python train.py --num_hidden_layers=11 --n_experts=96 --experts_per_token=6 --d_expert=32 --d_shared_expert=0 --moe_layers=[0, 1, 2, 3, 4, 5, 6, 7, 8, 9, 10] --normalize_top_k=true --balance_loss=0.000694 --lr_router=0.000513 --norm="rmsnorm" --norm_eps=1e-05 --optimizer="muon" --learning_rate=0.00893 --max_grad_norm=0.5
Below are experts of layer 6 (counted from 0) of a mixture-of-experts language model. Rows are named router (the router's row for the expert), gate (a neuron's input weights, with its number), up (a neuron's input weights, with its number), down (a neuron's output weights, with its number) and show model dimensions 0-127. Each number is 500 + 40 x the weight over its row's rms, rounded and kept within 0 to 999. Numbers have three digits each.
Before each expert's rows: a language model's description of what the expert responds to; "gets" lists some tokens that make up at least twice as much of what it gets as of all text. This comes from a sample of Wikipedia text that the model never trained on. Tokens count by the router's weight.

# expert 36
Description: Numbers in statistics tables. Pipes, numbers and semicolon-ended values inside sports and election statistics rows, such as 1;, 9;, —;, W;, 25–18.
gets: " |", " ", ";", " 0", " —", " —;"
router:493471510436490461585550465531465403501450529495429503473462502477436493483529606575493471472508477495521496420482517491538526441509473476539425548506431452474518483581540510515573534492471526532499522455475494529472542487533513543400508445458498527512465550446521488460413436581544524527524492428501503490453511528531534473479549495473551520445560517488452524438484484491489521495473
gate5:535451425461480452517479534503443526494492518434492454540543536494463546459507439548588507561527472506489500434459577463544560542524576522535499521498565456490515451507481567510410501575463528487499395459454421571558487469493512536456444522499463494535515440463442482489496550469517495561483554489469462520487480463510514431524477464505477511461547518497502453477562503499495572483471
up5:440495581456490483464490497485551492505469483440474538461536516542436480490504463487538549507521532548512543487569489532495479480541401514482467458491441542538407517476448437424521501450598436465488533539518519453532539495534515482505575455560453511491497474494505467473473540563502477539527485505461490545458564563501579545492451397564452464498501501557448547527472506501537471472532
down5:406494467529484477485518619520462507495484467444547422549455513529514502479502556478501522494518547574553440474568500496445488468507493522496480471511501470455563509494486436516544555495533510444432531494612515505542482468513462484529575476504450479503564507498528498469427495395535497544570539522493503537478457450508528514509569454537497439487501577588454481543475498528494533478491
gate6:482489597491512473441520369464537504511447502492497447577455516415505448505493528499486471500504484545534433459501468547544484537482486470432461499491469451505544483473468480532529549483501497471558515525434440460592540491449528498486492563492399429460483472472516479499493512516445453429492512539502529524548542472458594452472567534545478457459505451490555515488508505473449493465462
up6:517504510533507519528535547467428587501515511539500470518529465496506483527547477516522498520532448415541490555487542545569545521524505494564458523473494570426449456504471525394507490478401518511487509525563528481486531512585487508509467486550470514392521458514529548555508437507509465519496554573497499549465625518537497541540528485506448463506498475544503545489538527497457484468408
down6:457470489555478455484545573526500460458473528511539474416542483521431412500480502485468454482489438453460482519493549581494564514530483416514473453558406551532465460471559543493481483479425563478507443519430490527493504481497470490517450482524440471532428441477521579494505489513544455510452489463502508482455422522449461458527505554484445516563450536452485456478497519521500452445521

# expert 15
Description: Table cell separators. Pipe characters separating cells in wiki tables, mostly after a header or cell value, as in Year | Actress | Character.
gets: " |", ";", " ", "|", ":", " 0"
router:519437459425485462605555516516451407499437536488457511481474543478392449485483588551461493505493487531502513441518536509546540424510447457531474549472446468465488504521512484511540528495472498531514496468456506521512522487556481543421542460481494546510483543438494475420386550585502566529509478472518502490463503545472517471500497495481555551457536519526485541442454505471449526524479
gate5:482457438552519473438516503456506558479437459574559487559459482449487474477517462544463503489481457484512475569512511548562512528478468500519545529496612485560514447504449500466474479541441588522466445513498479603497525478477421509465528509446426564472442481503506472476507544488480547491468480498514509482446445494489494601519483423509450544424490480496478489465421517473549533510476
up5:523446495470469528549471506485529473500545446512513492522469500527501472488495470533506426469560478479493548502524446482474549510410549498469495456511540534503533462528485483543548457452508564536480463562533582564424497523466472532502505515513440475553454600600572482539562452559543530488552433496531506437447558483529507533549483455433536559473503527506440567519538450533499516489443
down5:501492478468517456516509558501579464521529513411528488445551467481480508558461447565517462488492542530544417514561543521515501482544423511538511496431506488559517477443541499475515443520475460502577537485527501532514483564493493504436426471519483549451443513536426409476423506520462533440544579457487537486510486525513438583460572477435489517517478500537444504496449486489514538547483
gate6:445485437488508421524464448460452533434456487578526447479508470544448503483479569590538539513506510546535570584471463507516499520482462466493534517486534445494493539490519524537478527507531472497584433483484512465460469553481508496466538448484514493555516506526484479469448517418488501594504494564459546500522539561470487515452453461487515516523461626491601510561475494482442490468509
up6:464444536517516515499475542477512466478502495503502511417544500523444529489528529555444483441479421480549444557457450520481527523501554528447504502473523521391519472501504561458492520513558493527525495516514529516462451534468514537551488489463442467562529531474506562499499472558482490479530391523434550496482516500426468478416471539514531501548510608468581485503476491583499545402536
down6:505435535534482565531466566505512426510516515494467566506535549421519624549541450555510503430443479457513454418459547497515479520515474509453483442508530479505510531491550545566500510505578520525479472506531500406451412489495501522545569527539539486531510553509507514530469528570515468468531554479487526482490497467482504580485519514501513597530557512428502502523498562509466476561515

# expert 34
Description: Relative and clause starters. Words opening a new clause after a comma or noun, mainly that, which, who, and, plus subject pronouns he, she, they.
gets: " and", " that", " he", " which", ",", " who"
router:501488491481458565509513504517485455479469488524532492431508465440441476566505497560490522552469520506511503483496508483581500410440503490503397520441468481424479541552503513503522588456453531504459575475476482492518547477511469521514504371497512537555455480472481499489496448562496540528475566409549466504524509492474510485539495478552521537457494515505474571397440486552435498507570
gate5:509461462482551545466516491536523491505491517501482387502506526482498533510492483495610482553499443472517456463452470469444468467491476479509461549445427439551522484511561539557514461532457487456483534437445514581508480557518502517440444509396438479482503533502507509508504490475481471462527527474531462559503463585532459524580530522542512609455526471503435603502492510491503454511483
up5:455544436488535386503492459571475459465464484466518541513510567506487529416574513496539513430550508459508547490492543530470562421523481457460521472518501506491475469469510463505466496550504558504524534549516535454446424513468492514466446637520513546520428531476546493490465428442485574510516475488502501469469530526516513472414476559483465451443471493466499451473492525563495512501454
down5:519512459452538535533453528547537458494404528442488512527518552518548482442527491514575456516473502497555480474497516580504548509545501449572519441493462537497566466524585529530522478545453569516449445537549427532490509444485514494430472603460435459504467507507503493531442461475464449496526490513482433507465505554535484511494527531417535478504542446535483531523480546477605528499478
gate6:556558492537456508545503444535436567545469496553526452512447505513502489511583542520488533502590460522468486529482502465498469579489462471474485490507514491494551484507534452473559468438485477552509513372553498449499595518550460504558480474541510544545448520511514542474515543552545528587528535487454540531525389516484458519491498481578512473499464518514483461501504482557411525536494
up6:506482466491496513496504418538449486466564507553506449424521432478488549460514551519551545450431510392541440490536458530437491525517535517492449570483500518437457475494464450466471540496458507530441520513513528512490562555461514489484536473552517532507534523442468482517476484511542441493515590557460482537535499596490543540447506485596449516542508528502493540482473448585554534505457
down6:562523481436494449432443592501453456501500475489546458509461531595442461486491516484508520434561520500488486438525456617485515464428562506536515504489495551484546557436575423534556475546534549533530537413568564527575465580509484491499469516520496495497505543479477519447513529462500501452575478474460513508481514465516507458448554509476488509460463527485518490525536535481501470499486

# expert 19
Description: Table cell separators. Pipe separators in wiki tables, usually after a number, name or blank cell, plus semicolons after numbers, such as 0; and 12;.
gets: " |", " ", "|", " 0", ";", " —"
router:507458469441490453594541547520463405509454553525463549451487556482406463511479587545454509478509501497507528447523507531553562438501477470542496549516465485492492498533533478534524531494451524530476501485461511527516530454556508543406517463440451540519490539449477478439394530600501545501526514483526495502478514520457531454514518496478561527475543530509447542434424459510463514559483
gate5:466483431555474503540494414498476500581509488526530457557436520466490533507464486535564467486479467438448431498500516472483553447432589540476489541437541506460520501533425453488495450512506546522478477449510490550491495545466585538505465519482517456576523516523453451581503492478593520436459499542497549499493490462533564526507487398529425486523501550514499481536545515505526443457526
up5:463538454511462514476479480515528531493489483489486512474562478482459432497443501492439489522477515555498459568472581537508477520467499506564525505524578455472434539572524465503497545451524452473509548515459473466487488450507442547494508446458443542543527589519491552450471412481570534509438480479477552411390523533447398516472508512505459516585564510458484485531489470478488509482506
down5:462548487553407460499447518552508513551553491480561515474527533463514484534375440494491509546475465546502478470514427473491485476482503528571514580481511449459561535495537558577526443481486518512522538512528485561496549507475548487487429533508481511478538515469472519516458459517503421488517511535429514459511509516432472530486524439518454499450556562412560538501476433570482490453560
gate6:514524537511367491556514558492473521390534520534488453478512500481400530490537500532474444570536525539523568468509523547469581513501528453490474530492486514513510568485528496442478533407463437560488551574431445480503454544477473492572513533495491504506471538466474431494513468495484415457474495514479539524499485452456538504447521414463497495440494521515484473502462449483503518562512
up6:521482578530416480528473502435551477473447455474534494481500453543497483538526444490529571560522506472440460587512553456534495521527522572392498523481459494515554477523478545497487471518502538448535449541511570545482515562449583538476451493473511518478498476502426500566481505473578569551500510497454487519566569542507547499444514471530535488531470499447460483472494488478435571452485
down6:466530498542488458483533469524495535477545533483458520525457468514597485487537578505517488458522497547503508356503554452472575482462552464563496484477556515477496517450541508523520528466525569514450530551541482476512530561474395520518546495574524501540497510447541455474555401521459481544537441539540511541502415428497427520509476492528494545506529509471549560491473478463476516489505

# expert 25
Description: Headings and paragraph starts. Line breaks and == heading markers around section titles like Legacy or History, plus the first word of a paragraph such as The.
gets: "\n", "==", "===", " ==", "=", "The"
router:499498474459452508536535478478405439525451496494518534542462501494444495519479528608493520517475455453544520514489523417485521490435525548501463617490483410442494513499564513544505529399501522539505489432571511532545530429489593533406513439450507574515471490467456535454410512527532453483509509479483514553507500510501513479477486509495501493539537548528499528446468468498495505452513
gate1:536545453512486520484491480465420511494516471552481496497468516474527526478535521513488484573522497578564474557512529527500531515452486454509540513452541483365529514496596490497492502525534463451476451519529491538472554562492542509538452374494503612518501523470560527531507523514545493461531534499463521523421494546561580455452582494489479515440531496501521421494536526472553509487533
up1:497491617553506510517536524470465532469570477504558445503514500529469478475501406445497436553544512518492497503452561472501510468439473446571476427558549517450464430501524510517569532557482487503537444511476466467472486536544564455528505446419459499539472473479509455527508519474554496466530495540500537513434553459516440476497493456502451454419543553450447545536483523478496422533474
down1:450538448461438517508497538486465506485511485542470465504471517519472454483515546504494515529456449539535484438490529506550513505461466510462467515524504538423506473551457510508586482459480514396545444509486568554510540531522533481566493421507458539577562498533546451516480488468554493473437530590441487516379442463512424476455473534453546539486516426568500535486543497469490466514532
gate2:545503431470580404410539520540521568509503456621446517488520509412449467538487496530485509441512550486522567481510412544478485514529506492530493537515479513520502478467468457520511483523478488555526464528471528501449476455479521514498481514468438564439442575486503491535476507538462492463539507465470477454522509514497505515410484476474527412564464468584487493507441505409518471475461
up2:486479489510560409406471517493566581442477447498468492524525526402523501491478523422576485476524515523542444499430449516545518491530450464466510433539477475502464451566374499487501575588525489517512451507508582527430556515472537493472500473562513497541512548522500503516526490477441573469446501496506435508451515510499504523501508536517497471503469420523525512521506481456457522522514
down2:487516547469492516554524529507511510496462514439438535568505486515502491426467516544574484528491434483529538487523505477505466496441517481468491548486424507520545504507561455390441534521478532535434558548544449517428514483496523487440438491456495480447489423434544411579506468525496371475529489503496457550524550542517488542457496572523504497491499503429511499548480485528510495440547

# expert 28
Description: Sentence-ending words. Word endings carrying a final period and the words they close, plus the piece est inside words like nest, Charleston, clandestine; also links like where, However.
gets: ".", "s.", "est", " that", ")", " which"
router:467549555504428511497511508544472431499484507551503536519535480479450471496518535562513491466479502486521475433445547417549525424419464496516457549474458463330476545514487538549507448505481521498450503517505543534506532478496506559472514471496483509518416510485438515441427473569565477557491542455534528529495478485482533509500527548470450524438557542466451502431441512532489526491512
gate0:490491527508495478489450518502479472500536552565578456514615459491506508523528624516490568568499496537524513457473549456493489437446524547521464489508513439489470459452484484486502471532474459481484568468511506474376471592495462505467481500479463537450480508488458530465437472448478464496519543475548558511442513523421502495429474513460479572430529500487428481512469516521516579520470
up0:523546431493434451438523578539604497496501553557452517541541470426479530481451504496461483440529469543511494435463535483397489541525585441470496439545537576508434501524452511546448529468497458542568495478499507458494482498520535552475539514441458532475536451491544519449472479532456488478499539544504495502515562517486488496561495473503560499537487469527480576536484508504508525487605
down0:451498487504520525468497507527550420457500492488424513554571483434589467593533464471546447474491433548505513523572484506433449455590558487562469464529507523474571505432554515539602529463500467488528529507551496496568540514474462509513492505491523487511426502489507460501504552506560467456544518519490572529505461582481453482505523465515480493506500418482535511512480535442502562464459
gate1:523510530576462440474441571564549462568502485555485466518455472462559555484478518442453575428506451448558474466453478520451487590439481445510495518520518546464456469522528544508535483545526455458408461517546453491539518537533467517477534490535426451439472541472542560461484450528487462490475509487495568464452454496532538461512521476514579543433502526490546546538478491510520496520496
up1:533557465492544430502495589443489386481478504527474427557478501514549515520463446445524517496536590504533505501446444491589498436477505521505520524494435472532537563482519534510468461477414434493500537480525509435505505436475540399445454545505525518566496489539549423521482504535508435514523479481534423548537472498506475449518491483507538503484522507532505483561484481520520497534413
down1:484530504471418565433439460566496470538476466433497637566472519470476458464478443550532475516453523577504432430528493483446503465486459496460484537451511412472529487540474451431471467509511504460568507492431515459448498511568542518526467497440482487496522519418482500499525533476489481509530521500506496536528491491435498473470576551486503517501456462422512435473486561527519551505503

# expert 62
Description: Infobox field labels. Field labels and list dashes in infoboxes and taxonomy boxes, e.g. Born:, Country:, Kingdom:, Clade:, Coordinates:, plus "″N".
gets: "-", ":", " of", " •", "|", "s:"
router:512436518467539465571535441477482416473483517583521515443506501441471472509467513522496479504519488512514483441507559439557555497430430522515478584522470493424434513558533540536521492472526514601491476526569525502502460496536488529418498508500512576512480524469441454507427548528561528472499474481535508523514514527517496444555450515473512507491535537509455511376430504508463558459539
gate0:524603500520549567459471510514556502508476548481501511497489486496532478561453468550524480471508438497505492494509476474578514448459533487534600514506530543451494566489554476493520460421448468522493486448501505480495493490518457568547467527497475465513490463526526517551431482502513585505529553458535484525417462487447537508555463419522486529507513489543591609574568513471442476559534
up0:517511524517501483505484515557508592476551489427411544513469450442459512490540517600514568495540480482570534506434526527487574490521578539540417565509430469548462507497591439481449533511458517474504456399508474522479475516487494476463484511522524540508533450496564575495521506521508426527465517497463520510528542494522513538431473546524467492476540450499494547527534473532433450541521
down0:470485388529539545506438500495548521531582534523517541540450513456573540418569531536509459503492505524549468516500475514519443482444491578439433516467526485589469495551482504493425458471503469498487409455566480521557579457432495491532505501490458521465456474524530529511448422492509523497507493557457504472573528485504534486510499599471518481441496556512522502524519512448546499520473
gate1:509427479522524546459407473488420546501544511512559489459483541469502501527443531484511495558464459462449598527469492484500507512458534482445516441492482503577504517415474438414520534562518547480502537417510494439480498463436484503564478531501510471454493496481490432433536506527483529478532572554481517521464548433520584475404454527494533493491517479503493533483490528576482501506570
up1:434534500527475533524499439524494492575482432448497518564508624466462525451377465439539526516474515472499502458433485510455492458502478469468507467498502462504466410486503516567492579493479545445518531443520499466484482517470493528471481503532508538504466557558425443427546487490474583442463484519535487473429557480511524543517483544518483532479472474477497537448536486512544531595507
down1:511513449515596451478504434488431428408588518468457413534449522510541483463512466560546487534504556531502573498475525525480522496476549564498476524480546522512483433491481532537481487533507449478485511457524507495527465572452481477555442490448541539570536477482444486486545462470410493505442564565505553492499514452527550543478471541445497562460554488478485557533486499524478436528504

# expert 5
Description: Infobox field labels. Field names ending in a colon and list dashes in infobox-style bullet lists, such as Born:, Country:, Website:, (aged, plus stray of/in.
gets: "-", "|", " of", ":", " in", " •"
router:537462507481486477537582491477524429495490473530491493462462500482507499515439569533498461498540450509531492452544581448518572495435470516531471558548475476440447558560527539483521506482518519507483508486494523509542485492509492545433524519452447566515489486418479474443383459516574589494468494502496485477503549523500523455499473546451521485488485521547467520348419518498446473471533
gate1:555552499466539518457478532489516532453478511533489494583486487456464533482495522567402481548522550473496422481579546530566532479511458497438477458530457412523453583562528515482465461562551479516435534560518533443475485546545483462538491492510539523533521528544551516536522526507470565524482539575541486456499549526539457453502521517403503442518444551464435496474459501492540515508476
up1:522471515536551527518468428461516470536527471526530437578538487445520493489473429537535507526469501459536519446454441513527503394532500461475529476504447562494523493474586522485453503495473440513493512579476534515508531466512541534553497529494537578459547461500513422510484579517462498546533501512514496437411443513452566447529588450574480496490516520424571497519482470463492541469528
down1:550526507532413470475494457436542504468560504505460506463530549377490540507455502472495489557510478499465503488560475476406441536453568529490408568508496537447487499480533429507455550558564577514495544480488502486537453544472436523464463545522496445471489465495492552487476519504485538544472502568499500492503494464536467493520481488484554537565396429575540483498539512510497526457523
gate2:569483419531528558493484472459482472503448501489491491547530520424550495588442542541487464548608472462463569556412592541496532486454530473533487519476464571528560494490500548541539548518484551547500485547452504569547456482526506534524527464530402470469463550540479490538561498505502470512484527532484482549486536554460473507544486433470495507503513506518496474482529563528477561572493
up2:539506548568539482509498471516483546476546525620527542456476408548439522463519407503423487429475417516474520446564487447503590534471471567505478495540548449503468488513492478497534489424543485482525486550491483457471493453528541516497538547497569487514478520479531494417556502455574525543529468516539507469523491479515486498431489539514606434564492483519477502514459517503512488506517
down2:442584430413416474523522557452477495502505503539535503529478500512554463496487534458464534566530458454572470468541523523568435430521467491602512469484546518508551478508502461523490552464520504494513516545576543515529498476493465491507446423489439552499445503486517466506480490510517594451554499492462492470439467536478587452557486530508470498456539535434494512474523457519442490438550

# expert 39
Description: Determiners and possessives. Articles, possessive pronouns and 's starting noun phrases, such as the, The, his, their, its, and London's.
gets: " the", " The", "'s", " his", "The", " a"
router:512467526492504513491558481516390475469480504551503546486524475498446495501513503591485461478518507495517510434483497422567558438459491499507404508480476439424462515578621504544512494479518528515484568477507486512527525503540493574421541517444496532501525499508513517478531549576557495473474484533530506473520543491491573503500532539535560470435525560526424532405463454477532524463519
gate2:529578533469456486547510420490569504465474591520475533533517457483601472577476498509379453452495476532493515459518484570562464507511518577489486495576519390540458503508460550491508467596533468509503439506509461464510462471478572525522464468498493511517531530494528489515459408424478511544456513510551485493467473497498503555436462481489483547491534518469542493486527552500538495504519
up2:436497476536502558452427547487498527470492543531503480463509496571410526470524522530626471495544471476454544510518526492508541545533514474488501520412483431523490444499524484443504442524495473519480544530477499511552480538477545484466492555468523464525533466554472504539511561514465498414500513482531536416572518457579506472541602466547468515418449513523503543512470519572545441471517
down2:491508497460492465496487495478558406568510470477435511526524531484461486535471508457449481555506544488464514497504536512564511491431454513490503506475496486506430511559519534511573477456465531541534534494493514535506501507546538487566483422483452485535397482458475459555375565552513578551456473472494454479434470483636429487513499485500557493547523498539477471469541465474506481479552
gate3:516484474434493477476492477505435471547547498497519558413501477420520499544493492514506476550445474516499493490496456530591522558512551425579499503517457490498532505477443505458571470501449475590541428469497521488521451477545479448456468516543491523465555457507544442460495498584470450507566540504502451526489543599540522524522536451485463467496442470552493537564523601508519531463461
up3:564542513543503523577521459520562503552435493503431517478480533564543468510482493502502530571484448485443492470541524549462459526513472437476596446535478550470495569440453567479472495546456466526474434461469513495500547510506423419509491423533442492532425512501489465481518534479481542512488474453486471460484544486531407525509530526519493517471498480541489486513485476555514427487371
down3:540494522507507520551483500504533540521546522514498550454482494488443496578506427476461460501507472505538490520542453548464565532524458518466557474473473455463501509487479544459425594543469441473499517442547582465520403503511532487450439481525561521453534499513562490511485473481531584455545497499471507521543491495537470524501550464552470585417471492547519471497447482482536362456472

# expert 58
Description: Infobox field labels. Dashes, colons and labels in infobox and list lines, like Leader:, Born:, Preceded by:, Architect:, along with role words such as President and director.
gets: "-", " by", ":", "=", " by:", " Born:"
router:511461495501544517585508470509508468493448484499484479463471516476469454545422597487526455538543506518481515468505517478589548510471460508489473574465477463452469553508557533480525482452489548544507434531483492531533461443521540537440532407475425573471460519424436466488372502558542501481498478535570471506498528514471511505527511520448475469495536498544465525420432461541542504466477
gate1:517499380519520520554495527529595572457510508465489511481479519471459515490532544490532431530512448477508528430481550503494520448556476517485499477443466471458539522432459441572519546533514496477493461452590500517538517544473513464528522565536467454548507550492442562530489459484485468521569514561574536476487476433467501517500527525547578492545543531567526568543475503491562515499581
up1:534526533496508519476554502476465537409476517517564480454532537486514502492450513487516511488508521542418469506534463494494491493410495468487481494478474404614488479474535509515539428481508528501429455489508492486478484496450492490557568501555473507398493534487479447485525483484563489524466466504450467507533485554410578536494483523499456455439613512444490480521513441486532528397433
down1:460559498517448582427395526557526484495446537505465469475473494494476487513547522467487502539461508601521486432551583555515527432455495469463519483459544541438539485555531488566559496503473514455505562485626539479483532449533496498544490533475487443540514515470434497463483510472544514474443524461527436560490464506463537503471487465479454545519492471474441471439457484513493487440531
gate2:566510464481474531526480476469539497538394509447434524464484504367449518547524561484469531483544529482464474484524418541537522505519511474426508463503517440470573528529489489531502414575557511473503541514436484549531458490512489488459531530482601459551527487456485468509499509559516500512524526522545486502437540534420462503487550485588478481463438462553459527547461503535494477497526
up2:447465527487465521537459501531497501506540560479534464502443555571510476549508496497476485532471421502567486504548480513475473560507534498535515487409523504430453475575544534483528460513478506508591442454480494493543481492504509526523452453440479467481534516544461517476485497463472438504566566460409470434426484516500560502474494514545498480422445564582478516530522482552579484603497
down2:417514553478472524438470601528504415475445539518545514460568477506581485454534444501530503415529484486469445459524458555524559490514548531608493499541448467436474493483496507505446517530478504482458537407539518512465506505467502475458450547469518510491516520507536486523515545588479553534472542478526577471522509503513578482596518492544529533489526509452511495534424530509463460512512

# expert 50
Description: Copular verbs and subjects. Forms of "be" and subject pronouns in running prose, e.g. was, is, been, became, he, it, plus some mid-word fragments.
gets: " was", " is", " were", " be", " are", " he"
router:542533481484488526504556455499522463525472509520495574429515495464474465520456502557454444521480479572514461468556487495548531402462499444484461495518488471436499544519512511515521543463422515570451526517563499566471499488477511548412478430429509538522520538448418448479439506498482560507508473464505493520493496516568549480438473511466506518522482518477480545430451388460464414555520
gate0:484548504545529509594444576571476476535537461563508565487499487513505477518474491505472536535531511532499515616481531597587517468483517490478429629497441443580482476479520526516518545501577464481520516500503546491447500452512493486531510505546510519500477465523491503539479509498544497472472623514439441481490519508475467528499475552475557515430465576464521498484508565533489505491477
up0:550467515509494485499522456511527581596489534456506554456579466437577506553505413473497484555556468522572515548493533524545484480415478449532439528590492481488414524544499495515492559521519483492524517482552472575462483476522490464491506481511517594520531502516433509508512479478505514537554436511492530425515512527509499422496521456535505488548576451526485441490468417502471474541542
down0:458486520535474513533560464504532544446510398518516556505585473468501473539520614541492514470538476519514521483507455543546493565423516437477526498555496564530524468494540518512554482460471485565482476532549456528515386543566503501448515581537390488451524541481508478539525533506513465465548507510485518525518486558483539461464467446493540573473528467512469464501535526466533493574461
gate1:454518490506481464545498421485531509516474480498462544482489470418475488525453537433501462444435524429489493466486486425478455491560458466551499510447554473504520459455481486501495518551547398490489493526474516462524555517506515508426539490497488523551512480553567480431472372546543459461559505532489540430424512465492491530508471554546455441487444416521535512467520449531484445543513
up1:503567478497525496532586491451528478507498520543498474513518661524511528496457564482484432497425476469492474422483554498508494554463469570504499503515412495461416459493468528487430514556558489488468494529455518537494512490507570501475493467447477447467548465524546558550456552534466486476536490477537495536534518511510528424449555502513465488464498507451503540557533477453546420444467
down1:453499524464427524535415545542472459497450520555506462502499547596496532476516521506529523446483453493534488551590441498495493560485508486519555417491521425560485603495542528508456529517537564455556551477455513530497533495465526534555504482542499526490491555517505482509579514550547509502542532502494546483505492455551489578525487415444475499492507484460533473567453572549511518546572

# expert 10
Description: Clause-ending commas. Commas, semicolons and closing parentheses or quotes fused onto a word end, often after place or person names and before and or which, e.g. s,, ),, e,.
gets: ",", ")", "s,", "),", ";", "e,"
router:569545477473504536550499576451515429529476478490526527510489507465525433538481538615488469531447520512519516467491498493508582480459488508475472578508392447437516563603493485476471518439463564483410559476460436498484491497527508533425499484512482532508539503450503521476473473556488555500454490487530541507475529495520514463469499530459525474457567523551464612489460510535452537501509
gate1:475487463473532585522440468547503464486572530505485536491604504547516560515488497453584495482543392459506505535424495487524452553464480485500497515468595432460526492476453475517494492548511435537505428431496501473508518464438502519471451470538545474527459514497498487477403531500472542478537475550544474593471521515513500474485480494480481489460397443477519504473572568503479487454509
up1:489599499497499540545561501486551478500520540550472472510475506496535520480436530491473466404506531434486495510496506460497497440434490461491469488523515453460514516542469557530590548527540547496453542571461471484435489436563422515515495490471535480566477564511464540522498502520563610523458530506531557407574514449499437493455528477472511534452529462518483512556558471459492458493543
down1:474587485534498557519506535508453468548562528512495493435512463517514565552486569490532443459498474531507539502463422479511419476430432444465534526549497499502548548570479561502622518470468493551517500544474535522458490492475472484531509534402522489499492573516468569516484496492593482473473520511532527543465507510523487495426534464534570506500535485479519472476523460409497483415528
gate2:537537574482448436531450471568476513526567506434537579490365564615583497545551492498452444480457480503500482539539452459533532464507515488516514470484507534467494492487456496482544496449528522515471509571529509512525506517507441487484534517525508519479502558497536442563505513471469508473464459417493473463480563469427419443451532537501500525480473473579472507527471547504504490552489
up2:535557595457528565500483479453512551529472472451568433511523512514510485540526465574554479459461485435477545410507513428546472479534530529511528467471436488528509542500448514551461465527491467542467463496448488483465458518561449536446465530498505558552487488512502486489499403540508544510481516515408502514519435439497526479456569449517461521498469616464519560532486462526473464551501
down2:529544481456509552475551540411533454465431468635491466426497501506502508513445516489452534467514520555541435430472501477502537534556467477545460530491467492555499505474524485528462517517519448525470491614561560503510411548445541503464513522523486487541510505531557564506500611432472541515522519536484538521549531561505509518470490526500460511443513570540461471514469491468489461517499

# expert 63
Description: Sentence boundaries. Sentence-ending periods, line breaks, and the first word of a following sentence or clause, such as All, At, However, when, where.
gets: ".", "\n", "s.", " The", " In", " that"
router:494452499467472482440498503512437379496464463519487550483525512453479507539487535584473482530544526517511515452433508454569505442423451488547480570508485508414437538520480537515487495464510526462530512472472492526464609460460514563426500457479451608516466470530435517481418469531545436527518557515517474495450501469526459483498483551525499490491522502528497501407441461525517506522524
gate0:546569472539506489463533541444494456481472456475552600452517559503540505462477488489548473488496432489550474493542543467468546569425564496526529428435528466513522504576499509476513561482492453477455514451502466485544519485415515473483498472504517459539520504484506529543503422492557490488477441558458467476468583472614571531437518534421542525479528546469497475539498567498496516474512
up0:499570518512587509509505529487527472502559526544531586565523499492526497521479525422566500521496492536466477592475483494452528547471539527488581501569450477496452472565442508521526467493481504492499505462515525506468513445436452501469423524415440480493531486548485509483469469506555536408506524486515587450462583461508581512518482478534503513579518477432503471487496497516609453500483
down0:493365482475502481501495457498540423437535401524505588482486509533483514449463487480470526472492450459527566505457512453502513529467462476499519506445587496455545458527461514489543528494515471571546528498468504479411522533421516546475572530557456502452568520475495527513529469505565492506509446388460504494467510519509422473523485526496500485569504416454517465527552507482496514521523
gate1:517436507574464460551499417517509535481516478490526451467512464511534447610559498507493475470475580470487533478529474495525451476465440482456437491501458458440495507562497471478525477498562505534516441440453611501480461569488492514553561500492478523427459487482458533512575404498490534471519460513486520425480488592529429491462498463555520521464521487443477463465473452479485503451494
up1:505538519410503470487540532480514462546609443527534523536505485447454494521529517465522528557503462469480586544473548479521537548550480529555475495467541466482512497568484470472511555469485455424474569463500509527474470469510479540514486457471400547534485498488441547510455502445467519443538526476513462530490469441424423519510502515464495459418556449478461487458563528539500566470416
down1:520546512567474476505500523438528510527494474592505505474516499577476523467447493457414440380507484503503478488423539502530485507527493483524487485473493450466486438439527468598479516517463535434470491514448494494515511532544445502548494466497616518484462496428507500420497494563512576517511447479453487555556475517437528473533450482490489431468419476482480569493488445525539517530528

# expert 30
Description: Articles and heading breaks. Articles at the start of a sentence or clause such as the, The, a, plus taxonomy field labels like Genus: and the verb named.
gets: " the", "\n", " The", "The", "=", "-"
router:524525541481496502491554463489386475471503481505516543513534496541454433513445540532447488525489483504518503415478560393498533498441524550510434514502451463439421543520516500539514541464507551575503512467510488488488498423492588554481563452459474559518435538488465450470475509552521566526509507508507478515475521463464549502489447550479492472514527532494465522355452492501526458454525
gate2:484496545541513499595485559482569487453540486450475456516471491516492455561477567504492415468541559540428463565521448444506443532438510511531520604508563496577593480535497486498452431543455523453532594525600487505472517535504530519458475506551560455464499533460453552483527480493429499544487523550508527483479442516476504479443486492490490542520504541461521476497540501481494489512480
up2:518502484516419490525525517479480538527499448553488499484507473447456509500458524571453490520485444466479524569513514470484481507437557538548520527584573507491490513500500483502452555550523520447521460481504495568390462559461483505512534479484581456538475496469486566416528605454474475486524473472441516517462528552571496522482513493542453561396482429555476532550476461461528471487545
down2:395473466475486444571450498487508462455533466497464539578402510483498480579521509460466472553492467466522485468484521500495450529456523497487489494502518517519503523574490541559478615436514501446495493587496568428536511470431495561550526475500471448496462580561544539512430513515479527506541531467501501558459515493532512512501449487529537480543410474486476520431555531514483533451521
gate3:474500442494501534538506498504478421471472495485466557553439425409530562431509535511462541449469553454508470451442552564512512523532511437462521553503534523475496499521462480515538475485508483523519414449454488501580516529563475471532533490444491539421545511497468506493497499476493534514471440444457469563446526562512571569449422559450508490504559455472476513546477560507568524523478
up3:513476467477520456463477515489597516502440517536482521485528477460478468528496604457582454552547472487465542535530520513467554543518457532499508444554502542502489493463563512502510459509484468469509543447414510487526465439434552535468557593521448472507542482527534477445520442579576502484525488422439537490526473441528519482528541604487532548520524478444444456480481467478545486523512
down3:423471442559503595514406438557496493504501548492495496549522459507450495470518513477540504537502496592516486442549540476481402503480518499427443503491497522468503519501508484532592529550514488502553533525504508540517546542455533496497448475511499412518466509498484547456418424483422512526510562605505483458480477490452534481528532521504428495567484473520473449438542527458500536462488